config = dict(
    n_layer=16,
    d_model=192,
    n_experts=48,
    experts_per_token=4,
    d_expert=48,
    d_shared_expert=192,
    activation='swiglu',
    moe_layers=[0, 1, 2, 3, 4, 5, 6, 7, 8, 9, 10, 11, 12, 13, 14, 15],
    router_score='sigmoid',
    normalize_top_k=False,
    routed_scale=1.0,
    balance_loss=0.0132,
    balance_bias=False,
    router_bias=True,
    init_std_router=0.031,
    lr_router=0.00135,
    n_head=2,
    n_kv_head=1,
    head_dim=96,
    vocab_size=32000,
    norm='rmsnorm',
    norm_place='pre',
    norm_eps=1e-06,
    positions='rope',
    rope_base=5740.0,
    rope_fraction=1.0,
    qk_norm=False,
    attn_scale=0.102,
    tie_embeddings=False,
    parallel_block=False,
    init='trunc',
    init_std_qkv=0.044,
    init_std_o=0.044,
    init_std_up=0.044,
    init_std_down=0.0,
    optimizer='adamw',
    lr=0.00233,
    beta1=0.9,
    beta2=0.98,
    weight_decay=0.24,
    lr_head=0.00909,
    grad_clip=1.0,
    warmup_steps=492,
    schedule='wsd',
    decay_fraction=0.605,
    decay_shape='linear',
    final_lr_fraction=0.0,
    batch_tokens=131072,
    seq_len=512,
    doc_mask=True,
    train_tokens=478900000,
    steps=3654,
    dataset='wikipedia_en',
)
Below are experts of layer 11 (counted from 0) of a mixture-of-experts language model. Rows are named router (the router's row for the expert), down (a neuron's output weights, with its number) and show model dimensions 48-95. Each number is 128 + 24 x the weight over its row's rms, rounded and kept within 0 to 255. Numbers have three digits each.
After each expert's rows: a language model's description of what the expert responds to. This comes from a sample of Wikipedia text that the model never trained on.

# expert 34
router:113166111108151104117156178143148147112124123127117190143130080133116132127163158115138119150130143147112148157114156108168136129126127124109167
down0:088102111111139104128119105181100113124128092127157139098109122123088128127120168152116139126130118085149089168149171126113111147110146091127151
down1:088130122141112163107132120137103124089130119111125120159129143146074092105147136168124127098146133124156134175116163093098165128066086102163154
down2:146181108128162159167173135160187140099158143133151117154091131101128104122112124171109132086126186165137123103145111109134159081152094140152110
down3:142158130156156148120132132116134131146115137118088143144127120179134148155164121165094139114138130084104118135105086133110122118173122163146175
down4:109142130108119155093146116139121088133102156145150129126095144127132123121110138153124157160175166156126076142118169160165138132123104127116154
down5:097118117155117129145158101112139116148171077169134146104114149111118094121094171168138131148141110058087101162113116126131137174135134073101135
down6:114097114141130150135109154152100166103122128146146157128122140173132112105109092093125114089074079155147136131134206130110161141176157111111158
down7:145087126152113135116096075085099126098117137113140139145127183120115143130085099119135143155152132102134124120093109122134149145136118152104149
down8:148117139128164081111126126122115105099140121152128164121103143187132117108091156112118149142142111115114125140153170154140106117112130139104102
down9:128145158179129108145120145104111107109127130174102175138119116131123144122140128103138113173114105152115148125103119117111122116160135174159120
down10:116139150126089134122115122120095126105140129112128092139155109132143144143133173136110098113157129157135175132113105141079127116138119107107105
down11:156119092128157098125084123103115134135114122163099115134103132136084128147111105151131101089105080127127131118098135158131100100134114104129144
down12:136177158159136119119123074123121094071144131142109115123104098103168126136108132121135124122120161144139087085132146108140126132142076156124121
down13:135105141098183150086107115158128148057083151165163136144122171157130139153110140153127133163153138114121132103131162139145131136082141096138160
down14:131122113172151132137108150185094124129130165094119124131140145131138097107141115102088159082123127101125099139144128148166116136160111109115142
down15:135098134130142107121161130117131143141131112138095175149177103094091190106131122128140133158123097136145153127121151140132145156121133127084115
down16:118079145167099130128090098093129133104127133123111117117137146113110094158124120144120149148111088134137081145133098115131146125153129114116111
down17:077105148139138117108154122124128115143116101166119167139152115135140123179118124155135128174100116124126139114108151110136117131175130087073130
down18:161135146082151109128137133135122113122115134175094139138122131175132121173115110134113127107125146137141122148080174087100137102120139110113161
down19:119150124099088123134106144195142159132116114124103139157113119105115133185136125127098150107150130139148099161143124116178159195117140165096141
down20:128131157105148102138105159130123154160102103121132113125118168127167128107116119150143120143111113109133086150156123129142144117125156164110160
down21:170095134135113143162119154105128148129135152126095181147131095130140137170102112153144104152117142104137119126106162157171125172118166115193154
down22:115121095085100147123172085135153139101120138123100154160162141109116115117125159146127121118132119075086107118121143119137126126127118136135159
down23:113112135127130109108144121089145139171103132112103158095083124145148142136136135171186100154089090145167093137176104152111123098122100127100125
down24:166101104110147133107100125130105084159137107131090114092078149156112112127105153100099142117116123137138123137116118127125127168146137088118123
down25:152186061119153085109107134164156140093130107145127147116126109090141107162134135136119128137105109141112121109089146086146138121162173131149135
down26:113100154116134119102104142120114121063133127190153149125127148169171118172098151105132151123168132085158116091130149082106149108105148102120155
down27:103133112132089134122110112117131130160114142117127118134152108124106167065140180159115137136110141104120131139105122116146132150137133154128132
down28:075126144084112144137093114123126113106131153112144154133077103122107166102111120149119129125144108130118143109126117133143122104090167153129137
down29:177115109147154108142108108171119144109100112140111160097116094192122124117110074136110103131119099084112130181111149129068169096092126103152114
Description: Articles after had or has in census and review statistics, as in had a median income, plus without, despite, highest, total.

# expert 2
router:114147107136134123154113178113110122142127105083112158154131156141098145146139157166184178147178125118149092164124114130111085121134147138113098
down0:134109102122117126122117115168146125134109109146107082128126150139125135095138145130114154152131106091156132113076140123127109150104150121134148
down1:140126137117159133114153110146102156199090125070134100099153122155101126088128106148077118152162131146126109099137110153132138155125095109169173
down2:136114142121131133137155121092124139137106148170125140110111120107142132131104114125145064139127140171140136158137133135104177115143135141132134
down3:154151108148111128141128133121120133094144149174091128117139109161146110106072124115110180140126109123110117100144104132111093143127148132151131
down4:145111172161118140158135110160125110135082149184162122144089110148113088118107153139148119139128126104116111143115134135141142105133153161124147
down5:113120117182120113096152125130170115132141114107119120153119106137139108121168136111156152121163122075115139166081095138125145173147128092138129
down6:117136063109139105162081149168098102079136139111128148136086090104122150139114147154158121120118102136110124129146133149131169121153123150158174
down7:108127128147098151120086126135136119088120151143116114124137124140103120135087089131137129102124135116120141136108115105161127090086125124128157
down8:102160147130105106138121077167166117105097109116121142119106156132093139076151156147131124135140096091135098149123092173123124136108151156100113
down9:146136140103093118148163111168103113129179142154114107095117148173092124113165113125110159128113115135147107101146156104099170129131138099117125
down10:125152136140066105144116157151142160119149144115117115133124144103112128112128147096138100114129154147121161086185146112114142139114135102119110
down11:119169112143113117113092119130138122106109111113134136169111111113143127083074093140100109119129142130121134152088124166094149128111099133154172
down12:077142119131132111129095126123098121064114084115137138111159111123102151157132164087115100130127136128121123119118103126135160143096091075110151
down13:119109156137110143124100118120132107097164097149140101169124126119159095138129145172135094108133124151099156133163159095127128132093122110097137
down14:131140116133154149105109149157092118152168149136126099128148086177133106111129090110114127120156140110137113138135104116133129138124128126123141
down15:156130115153135135123146149138117111162119107138146167122142148122148122152095116080143179147094106118149131148144108137163119116157146121140155
down16:098149103105088124150089119130097121124116155092076146159107110121096154150142158121108149182121114121140103095169122130159096135167125111110135
down17:093136111076108175136170113142144143109109092154140134151128069123108154101132124133164131152153136161162134132099164131162129106139160107127126
down18:202140136114056107158082114141088087140127149164129126115095089158122117142145153145100132139108077155157173153135145138148129106155126122121123
down19:103138111101130122105118147167178152177148125144122104140126136108123161155114144090135123131152160125132117162130081141191132139137118095164144
down20:093112128114146136171099152185137153183160109092136094116122108130099116102111177134145158130161143124145136171126141094115126131136152138149103
down21:181139121079135122121140091123161114133136147158130112104153126179117116159111117126058106145088137102134163109142162148134161131143148103162116
down22:146110139150123195151123084129125127103130102157156159190132090122138119097123134099120148150138125113100112121169142121111153115094116116111107
down23:125134121131157123096121114065160122153118138099103131164119108151108103189105128102152115156164096133123132129154137142188140127147139134122089
down24:126143112108105120105129129123089083160157104142148098043140104129104136114112139133118134145140138083095102153128119130091141130129166068127128
down25:132175094084145090147129122182106175149095110126171142090096132148132139177103151100099144166131060117102137100122134154172144146133127168139104
down26:105121160143144079122123153091157108038138150137143097119118133144122139146110121130166133135134136126130096132123113129131121135087136101134133
down27:092127115099136138107166121110164128157140110091155104141192148182097181147131147123109179151106095141092130115086077147130124160154153179153095
down28:137164081120133143144122126111152141142107138131159133108085167127107121102133134180097142119089146100135139114141147098114115119173185097153167
down29:149133134099151137154101152129136135128090134149122145101116099148174133097156095111147126141161110112134147197137152087076126118070104128103100
Description: Past participles and nouns for awards, results and roles in sports, music and film, such as won, lost, named, awarded, Portrayed.

# expert 33
router:121165093169141069115162154090132128164094120151162167144155133135122078135151133138147153157089138202135114139156128133138129110110147138144119
down0:129097125093106102144126138136137111123095110145113120147118105146131110111186170110137138152137167086193096138140131103132143163117118112130151
down1:127107146175140148133122106112120143167120114117160103164152146106112122112157103148145137131184135167123162123102109103112186114111111122166225
down2:124146101125165140147159130118180099121098132146161106113085117119139082106145146125109143128166167104130130139140117159131159126118152084128117
down3:127147130137163139102138111109162151182132140144117097156135131142151112123144174110109155144140143160108109133140155100149117174166095142126119
down4:135137119141135121100141124110148153085131148154163117134093094165143071105143133132190165156082121154119088105120136190141103128123140132093135
down5:117160141154145126134155134081127125119130095106141142173120147107102129119091137130130134169119138122134135154088104114146163116117136103121154
down6:132100063132119129122091147137073133093124137124135162137106169145125115127099090177135123108143101142186149151114167130115191122151135100164128
down7:136097119130127141124135160137132139114146080117133150122109110108111143078099032164138099148137157119154097126098128124145156148147146140123119
down8:119155139136118148104116112172145086129124085139113145113100125099106155084138153165081142114113119150116118164172127145138121176069117154089096
down9:121132133155128126138143143114078109126120136124093095135082111146112153115149136140104125129156118132129143122101163085110128125129139105124125
down10:139181125099101103144129160194119113111143168174087120082111105140147128125127130129133152114129119134079152137097140173123131110132196154129118
down11:138120078118146127125128101116131120159120137177164124123170106150095123147117115159142110112117121153093116186121130129095118117119106109117137
down12:096198149092153097096133102109141108073090090166166144085114141113128106104104169096147089119095146127160131144053109134145120127112113102161114
down13:150074140120165156108153123142157105111130136138115098144124154155173165133114143135113100094128123147173179102153162111131149124122137055121140
down14:129143098137124093109153114148107128116139130100145158150120123117130102085105082124076118141125110131185086158157113138149096164121116106108128
down15:156122092131150082129159126108121141179116132151149171116154097155131103111144098078117138179116114132162136111075111112113142108103144139158151
down16:126126119137112148110107134156117155113100144152117141158137113129123118167141078132106152171122107128114118146145128114118159123203133127129139
down17:077136139098127134133125123119107104141142101143114114135157133080074175124120128139098127174116136135117149136132127084138135139152145105100183
down18:160120117133118138119119137120139100136138166158110115132109104151105102150169140114155089084102157134127149129097142111114171124076154143096120
down19:069135099137113125095106146133129131146145141112132120120116131139149110155161108121105117126147113156102113153122128149168146196118121150146104
down20:103142107131146157127124131141118131158142128109119108139116141163137148121125161145123137163095082130140102151109107102120121115120122089107158
down21:140105123139136115155143108115134133153169094139099140113131121138161128127118157119136111168113088094170149094059138147155143120156135095151171
down22:153114111121144186118164091097125142069161123093121111143132141110106159105080163148153133144177132113123146136134094167092119113139115152136166
down23:117111104108104053090113121113160088155106136136086163135153115106148128080108148162083165141155130118088117134160138143138166139152119137126119
down24:147149129123131074089103123117157121144132146173121102092113152100103136115063139108113150175176087153133087139133113093121108173128137121142118
down25:126164129116142100132111092170126104125125109122141126123135149148125102156115157105111142149169116127127133141113144123137152125177130157163141
down26:139124155103137121113158075078125138108114092162157124074157104111134139178168118155143143110128130135118101132131141113109130121128136085140126
down27:117114072144153142137118140110169128111122104105148128150128147145110125083101166187123122133184130147135171140120117169129109156117125104142165
down28:113155132122136134163134087132167140141112151111112128133128127102113132125105104146108099103132125123117119094118124108162132095124164135155129
down29:154114121144119094135123110110135098115061157169137121152119122178157118087118098112096133130166131138125121158135145129105143121091105097143099
Description: Word pieces inside names and words in tables and lists, plus quantity words and In, such as two, all, more, Al-co-hol.

# expert 26
router:152155138139134087141122120145125142116110131122086146167112156140127134108163151153147184119121079121135096152109097160105106134131140119101133
down0:111175130141125082120101140121114143093152120124138083080142112151089160113163131167109148096145115121119106135129142101129133149136117115150113
down1:107162167172158126114170114132104174153108141100144111112137110115108145147134111150075120102143158147127136158101140139116127158091089123153164
down2:116137144137143106121138110113172145111151122113113131118127087095118112101111111116077141081154137136114095150140138127137151111140109120126100
down3:157125168148100163117133090137145096170157165122150125119144132125150158141102139171122136161109132101161100123136125135129116129180132149169114
down4:125140141099167116116128147098156151119096132159127126142074108097102118116137124170160148134118141152123092144122122196142136123169119148117131
down5:126103124156196124136121118120140137165141117088100118140087127125152111091095142091102140116124098084146159156151120095141145198113133101155167
down6:130117095168107104115088149141097146097084137150121176103137116110134127116139145151156117128117095164131123130116198165146182141153097139122128
down7:102106131178123120116105124146143132119153127167126143159125169143097146113089086115102159092124142107161105109075100164126122116146121155079128
down8:122144118093112125122140128149108125134110095133106124112098124108101111073144121149122153105125076150138101126155102129127117148146113130113131
down9:104136133161109082110190144128135115136164154171078083150140125158092158072158111075135113144152152131102156084143097126115186136099157132157123
down10:143179141094071118158138127114118116111117153120107099141118123123124176120149105154121102129115181133145143161122108108131093136089191125157184
down11:071157125130129174112102089172110084142133111152130126142166134152157156176094145141124116166114148102121148134116146128127143120108114109102116
down12:099165105132170093100128122148120115067119095128125156169115151134149093140109184112173116098119124140113124132096119100126093119109107097111122
down13:133114144104122166130095104114139108085110126126143149103139076162150091151136151152114102138104114090129156124151127116113138137100132130128134
down14:145137109138114133142120138150106085106111115124129106076164143185140126120100133105109127134079157088092127154157089126143140119149113084130128
down15:178114119152120122108132118138116119181095105136137148127127130127153134144124103049108121124131136085148113135095097103129154132109165120121140
down16:114098138121101116144139055151133150120127104093106119182137145081100133128117165124096116156144131102136113110112111123150108141124102154099086
down17:150120101113170108148123087119146124114076114185107132178124127089088106129178154115132096131131132143180113144140157068152131096153140138096136
down18:148118146142124119124109131147080166115129116159147132105114118155129137119107132110141136143105128138149126139099137150128131100114143126115166
down19:127105151117119124101075133098150139145135150149110151160101129149142146129111153140127137143112149168137110126143096160123141163127140193144113
down20:129142105144126108148137147122167126165121131102141093082124082173148114062116137168145098125128104100124099132116161135126116102141154124155164
down21:159111111114161129113159123125161126118128149136136165140144169177153139144151125098108082107115144113121144102090182167135133123162119112155126
down22:143092091141157154142138106091130160120146147153112123129134085113132114084116156146112132179133113166094088093120118143103150107132094163099156
down23:125131117109134115116143146118133137109165173148124127143148098120127140155120108140116113119117105097117087165105128147154145120139085137102111
down24:153132160110154111128150135121094123165166125154146145119113107111135152119119159105128135147148130115139134152097153110138121127134148083135131
down25:137158136161158110098126111100141140088101088128117163114100121196197115133096136149129181139115094108112108117125150128138115147127094119157129
down26:124159163135150067152096115114120116140137120155153137133112154125144135136133126118174127107114122124090086138091093087175096127131119147104117
down27:115115062138118153172122117101123151178134099069156134152107167138158173112147152126118135150114137119132136100107117145122146156124136136066152
down28:142141115122132108110103123151189117117080134089103095134087115109138137145140135122126134134105128113174127107075150138144149119137107062127142
down29:112140164132146139118151142153167120098102136119093093126093094158147109095147094117120121147129114138097121130125124136120109109079139112132122
Description: Relative and demonstrative words such as which, who, that, This, articles after of or in, and goal-difference pipes in league tables.

# expert 40
router:125158097118130082146120107103126134182158131150101131139114120121119157134150136154159157129136131193125144171134116150134125141132133124120137
down0:152132124147130131102138141168149137078138153114121121104156144138100090144135190147087105092142104074139097097110126114093136159122143112122119
down1:149137187127124130106120145106133130112111155059178097121145135111092125087080102139097091108129142143082159069090135125080165134115107096131142
down2:134086127163155159140119134146181062124127154146116170120104091123115096149135104116104103148169164137120124162160129106118138163163128116094126
down3:106133152107095174122107088122137143147149129116126145104134138141143100091157144122092135184140113151129133087135153127162110110139107144143111
down4:116118124108161124169112107069164094132099133131096153095078116130100131085137123103120121168113123105110098088085167134134155112143110138114151
down5:113061119199129128116140143141175111127099124161158154134092123112129119122127178140133156103079105071104123166128139140138124138160099121132113
down6:124112084120138112126077104117114134107146140153144200129109123125121135104103129098139124093109149144150140121076184151123219150178094097145139
down7:107129130134115144144148121124119097112146099162124159158097130106135138115087105159127148121123135124145138106124150141131133114151128127109121
down8:145130163126150121082130075176154133137131136140094139098102159160123131134136143155107153130109168112129098141172137083139195102140148135114119
down9:129140192157125115134093144137126155108161160127103120125103146186098148102133109114133107131173171178112171136141117136111109154130098148131121
down10:128133135137111112076142129144114149074136135112130068142104146111129181169128134139149084108140143120136152155160133098144136128136200129104094
down11:089144099126138142080148145140126118113170121150153119128131108118097164135104141121164122117126124113124147095141130099102091141130111147139099
down12:113148147138143144138082118125152116064145116119133156077144127135114076146127153097109098145123131136095135102108111155139130097138131143137124
down13:126065125123118139102074097097138122108143133091140092140137126113110100104160176154119142167141140100107124125108138117155147128111126093073139
down14:128132102148121107082151190127081127104138124141134103099140119151171136118099116120154138115139185142122116126161130169135122125140126138117086
down15:163139101171115101127166165129147135137118122122120144135176165088119136145134094089160151132157176126122103132116106148127132110097137095113127
down16:142125136134122123118120115095110152129137152091069133142144107103102111121134113162124121143114143141151106120144099127144095149137167117192131
down17:118142135077142123154096126133129153161111087174117114113134072138129158127121148132185112164136121147180111136127167121150095106117160122139164
down18:125150141098076137114184115128148153154136148146134098140139136133152161160135129126145136141124123159149121195085110113117143089112126166122136
down19:099125136103146150104103137146115131133150145107139137147123120133163126102133143112146136140121157152113108122113107118134116138169104110159087
down20:110135127103153087127109130112146141165145122126100105111153099125150168096131120161107099189162115117121106128121121107091084122115127124128155
down21:159130113118139105129111146136158143131177141158119141174124165141113092140112117101184113082115102131137170071109175135125097137123124072161124
down22:116096116152143148146130098092157135103101159142107125104155137134140105084118129108128122123136102135125103143124117104151135076095070158088149
down23:125076114113110104115098141143105118107126150137110154132106113085112131141147122147130146147123115072110096122104129106130150114128119164123105
down24:123148154063075161158108105106112104180093077121142109134125152171140124127098148134130118125145114123136135108119129134124082100118135085116161
down25:107116136155131103126123093116121142149104108088140147142104142136137078151141171105085140171130114119116154084140166110145114135104109118148118
down26:084156158131172105125109136112161135086188121127158133108076145176114114119108127150117159126186130113105111145126091068131110168135135131100133
down27:147103128102139142146107111087124147186118125117116126109141104183082165111091138154131155109138130106104160119117077143157111126125100149113119
down28:120166133109106133116124104142146117139091134113166099136089137099099167105146081136143108107131130069145184109095172073144098099113107114133140
down29:102128112148155105119111153173158147126104128099134136094105145146134063113128097128092132131132130093105097127122149104086136118152119113129135
Description: Sentence-initial It, There, This or He after a period, especially "It is located" in place stubs, plus periods.

# expert 0
router:119171089152159135150151164115117145164108132103111129127117080132136144083107142115138188136133142149126126130116141173165120097179089120141150
down0:098123099142158127162124136146123143139097115139149137093126156126076141112129155199131128112116147067105092126152118101113118129090162101173134
down1:139170124138138168149133126142108176117106154123148096154177112147104113117124126155134110120142136130163136107099126107097165131095116138199155
down2:162128124110139181124146156153160141137152135135081148118121164164147136115106119102115134119132171103142145216142156127073145137127126146100105
down3:159130110112144135137146062109139122151105162111108111130126164137153150119119147153114122108149081143131116128145106109149132105111135151120125
down4:117141119114148136143126122161134149134086159108117150106109133136163111106125103089083132126101134083119054118089118121142136093110096170165161
down5:134105185157168105095134118130140176100125119122116132173114134145135141096132148120149103131093157107147120121113111157105189204121129086146149
down6:108118119138120095158121124135096101071114140156078124116090147119147154093139149128112109090128136143149159125127130133176164112139116117172129
down7:102111112141137124128118137128163144121071115133116123153121158144077114110115123128098150099125148120123114082109129136121132121108134113126177
down8:107141147117180151114116114115160137153110081097123162119110160102119107134076155145117115085102107146153077141134110142153116109098119159130130
down9:090091139165128147107139125139127114120165136146144085137100126162122113168132117136124145121149128192155098098131180129150133124162126141134120
down10:146126122108079159145155086108133127128121150150155119129131140156164112158102142153105096100176126137134191162120114092080170130087198138128096
down11:183131108139087118077153120128120119130188113143142146135159135128111164106130103136133083121124097136139140160116115136093162101151087137072124
down12:140168094104162115157110135133141080087115111143135131103117075121110173105148153124097134127156170121109117168097121135167146090117098117120165
down13:132094126096142142095133130122105073084161195162167127117109114140143135149130139118143107157132120130140176072134124112114186144114168116153100
down14:146110125119078117078138129165072094137109125118116121096109153130121158136096125111083108147147120114171105118170109138173137128127151107129150
down15:140101172158153094125129136132141104138110133160112148180160144162122148143106094044140159126150139164101144136116096138160121112102137113134130
down16:139126128142107111129086112090075112110100160113117105146114129076109125144148111145144123154091115117113122128104114139096123158148116151117151
down17:103122161105125123100170155114142124147115101171131175118171093142133110138138149120121123157135103166144107164153141074128145141115115115124125
down18:141118106135061195126180129096155095133125107121128142184124131126125105105083170156110131118159132151163129138144119165091167124081160130138165
down19:099167161121120114153155125169135144114085153147157107156135141103113110135105132128141131105141144157106111118136089147166137174083100114147143
down20:114161133129126132174097166102116133143108149127135102056138111139132132105106164152114133123143147150124114094133142080140126116164125157130134
down21:153135139142122124117126128189128151082159148149084158160135127135160102157089141131123109110091112127131138131124157167173180109154146134111155
down22:119126148173124137171143140083123142099116112140107129114110081107119135104099119149127142138151116141152091119140128174125160094107080150113138
down23:128092134122119144079094112108164127147133161146115142131162111122116144137118083142099102130139131148127131135105132146138114101120138164117117
down24:136123154097123115143137118117128122175154079152094116132140122143113123127129142140175126147167132109134127147136121119135094122136123109115132
down25:142124127132151080128130115108128149135118094145135131128094146138185131151144132089124161133126090115123138097130150137119117148161148123104139
down26:134102180133128084131107134117118104062128096117165188108133171151132106144094095134122144127118158137134109074138131063116095150130145176123123
down27:089135092102107150162091121098137120149109072086103132192156131159123161117149144151137143100114128119106142137087075150141144133116125134099136
down28:125108122098135137118112109117145118098138137124149146113121143101085127080120131142102123124101162092139157118130143105149127131107097118139153
down29:070164147166165130135132143147116154122089170130135104093091124151172107114145106091087120110146135084121115140118151138100157144096157141125143
Description: Personal pronouns and the last piece of person names, often as subject or object of verbs, such as he, them, Jones, Henry.

# expert 20
router:138186119139145114113150158116156168124141109109134172142126079118115099089145154141153169165142092129109116157134104099128124092099128132149116
down0:121117113164113143116139139132109106128151093129155131142149155140090095108136173162144121113150129094132129123100132146109104150101176081147097
down1:128152162141102135129147147125114134139129135110140079146154139146102155092117122150133144130134142151149133170093105110104151147125111137168168
down2:131131121134182157145151110087179118099127118148143168117119129115136097190108120105094128147147161147133137123129142124095118161166108134109104
down3:106149140121115150124123100113124100137137111115073138111152125151166118098124138130098114134119091170082125097190117138112120128140132163168165
down4:136111094140113191098085112118127113104121145173133100120100144149156086100092149126130130112125137135115100104118118167187118175136117119079115
down5:110106084162151125131132126121115136140152111112150161157127118166131132101134149134129140194134127116099129117089119108130151135116106132160169
down6:163147116141122132137094136150098132120142170137124172130107121104118114095140074148130075145116105152142189120117177144099136154161126102143146
down7:132105127152117141126086147139095156106144130185083160095120152144103158096112032156132114126132138128129116149113124116112134122087169119122142
down8:150149150076141118152152058163168099144098087116134104112111138135101150091108144149118112112173104134134093137154126159132123127088143160133134
down9:106100114113135100129147120156107112113185118109100109154138145115093166144144104124142122140158146142129159078129096160124121165119143149130108
down10:112125087098120126139130105101119129123130100133135080167091147136124173155109142175130124103134098131122141130088097072084154121103161112125124
down11:123154114148136094126093157113119111113165110170129123168115147144091153147127100147127083120084096093122087132111149140133122142132110163146158
down12:102140166168131153115110111148106142043150119147154138090155139121122130156138133144125107138132135157118100090111116113189090108154115155152140
down13:136100151111156132130129111129133137055117127180099119111140130113119154149110125131110125108130130125106122134105152141159161136100121146106143
down14:132119091189121127116157128104050139139138147126119135094167119124131118062126117108135130134100149095152125122129116120140116134141095151126110
down15:125149141163130119152131121149126124171089136127131150129167097156134129152097124068149143150110134146150130132092107100162153118111113079136102
down16:125100157137086146164105073178092118134114117122094130157112119095099119151146111132129146143164115122144151135133108094143084168133130127127130
down17:125150129099135107098108159094130138135111093157117117153133102134124146124138147130136122149123074098146158104102153099127132125125152111137118
down18:184113123146129132108147129126086110122132155125119145201125092170142120092141125145134122133139102122138160141157154122138130130146134095097165
down19:118152130118123151145104147191155078127129164132154121142100119142166109162135133113145158101147108142099150153170108178149136172129140134106118
down20:140091143105160104172114113140149122206145131112079068115190125140152153122111126157137132147139138109145079120161121081111106111097128125122147
down21:167140143138127071187131129104092126133129072136157135136140172149123110131158118102123118146116130135128143113131132136136149096128133145161118
down22:124087124149134138141134084135123141084135150117123153161162128087080122083139129126145108144131102093177138140129103088125121109111135142152135
down23:110101087109139137127113139073171121111111148129061127141149112141139119160086132158139129136129091093112120134074147139157133118115121161115136
down24:152131154103073108119155106139136108145125087100163109132108101140126094134077147120112104160104104103140149135126115129108111148100139097121153
down25:131141127116191112130169129178128141141108145168164142135141162148170128182151092136075158104116099123124129103110141105142147144144149149165155
down26:108119151126117071127115134081111134068147077140142132143123147111108127156105112139148150101119160166151147114137108129108125136134149135075156
down27:126098154168096165146128112085131178153116128100130152137108117170146139131152138146065166136119143114106166116156111126152124145128135172130120
down28:133148152123114142101111126173146154097141116135172115147129114112097121093087108133152107104130096107137142116129166124118160124103112109107135
down29:148137124145141142148101172121149135159081146153096095124102126189114137130139089103103132125154119129125134167137128125084115147090125107172119
Description: Field names at the start of infobox lines after a dash, such as Awards, Website, Status, Born, and biography verbs like served, attended.

# expert 42
router:098120076158161117111132160092119143158170171122094165141141151119171144117148164101161126172114136101123136153143131108175073125131135136129115
down0:130147111157098157157135153171112101116161136184111129127180113149137091162128116170122087101134144110124082149120171163125155146140144137132147
down1:094126208099139157116141092120103165103148142104145102141127146109095166140161108144117135134142125139155093162079154123135154172081110109158147
down2:142151180119139147129144118130148173103114115144116126121141125155100107102110119131095122153149148166116099146134108140080183111159139161091171
down3:104148128128166143130100158123133125110133142139122121136106117158128160089155159130112155160132092126112142101143152101169143107142135129148140
down4:106116134172101160134153142050111115149129121138136177115093158133116111135172124153152134110127152131091106108111125158170146145140112155155127
down5:084113136162129143107147121109131075149131104128119094178136138076117118093086172086100134143084121094159131158140109087140136185186125128091103
down6:142138121154141106144113123124073110045169117159079117110130141141127143114139133103115149123149105105127150112087146146162123112155135117154148
down7:144122126120120118128078115137120163126141108146103160159138180142127136160123097141113144101134137135112135115111119079096131117172103129116160
down8:136102106055162136111118097161138088085142134130115123102124158095106154138125174129118124132136125161119099149128137120124136116097125113134146
down9:113111131138139138136174159143147119167169103130131109107124113143147149134153084141138141121150116143125137103080156104120118130120153125137109
down10:139131150148112136158161160092154087147165114143102098117148151126131174088104136133107118111100136117100127141142129108074135158089133123096109
down11:132171082144123107086151135151149119098142140163148124144099119135134146125076088129104111129113117121104156116106119121125098116137112134129110
down12:141169128124147113125136125137109068037103103135125161099120143112144141131141104110116099117142095145138136108126116097122098103081086102139154
down13:137132176119137121092129104114133147109165128122103118143152116132147156142149145168130075114061160147131139118123157130162129121095114112124166
down14:160143099092171136132113097139083143142139170096118116119138145186129130115144156145124127063108108103148116140078098125150149097115153148110114
down15:156143118097121120110124140128086107163109132139127135145160139131132134107132126102117154106161087136140150113127105120150111127109174130147136
down16:121089185151135148159113125132145119141124145112095134129116148106105151118159136148132122107111164139159090120149060164151158152114084109146139
down17:101146155127128108145112110155137118144111117149127147146131104101075113169125125108122098206153119096133141131131175086115159130104124098134114
down18:153133125118079124156116144129155106167138092128136135119112096134095115122127125157150088119142143165130141190101123111091152133101138119109214
down19:106109143112134143130111085120127132127105139101140124096131156143139129162118155090092137124143090115121154161135125134183110171103125139129130
down20:137116177114125123202104134091151129175127141131112094112133140106132122121119168142124126138154170135121102157172120151110117150105135121122190
down21:157176188102141142126113148153144147139139106128075145136121142124169094113151157109130157161090103107123164156140118141137125111129162104097123
down22:120126133155142137145138102094071102137133126115152143131119090124111150109111137111153117147120066126116108118207120126122153132134085164127108
down23:112129128114149114114130171107167147148148160122126163112128106121116111155105141092101113136150117142131145150138113129151093107161119123127122
down24:115175089093090151127120163099114109145127085135096131167140105106174115107106084124124152125145149144121123079095136107113103151132135111122111
down25:163163133083120137137136105112142178108088106155145133106112158148153144163146133111100163145123096121130102118120125148099151182145147127152140
down26:111080161118158086135119145127127140110109129146137147096117130151134153159107134161133158128173160094102118104125135110155103123109154099124117
down27:141153073078124135146123091073137197141136141059153120158129105135131151108140162146128174115118177096121107119091120157123126110118104139120135
down28:087151120113117168111094116139115127169141126091157085133102104100144160115114129121118135105109138128133150130123141110183132069118147122125096
down29:125162118106164120160121119137120116165106150131131105110086150150188101100119056072078150108150150135110144097141155119070121125097133112104097
Description: Middle and final pieces of long words and names, such as -ization, -ium, -shire, -ene, in chemistry, taxonomy and name lists.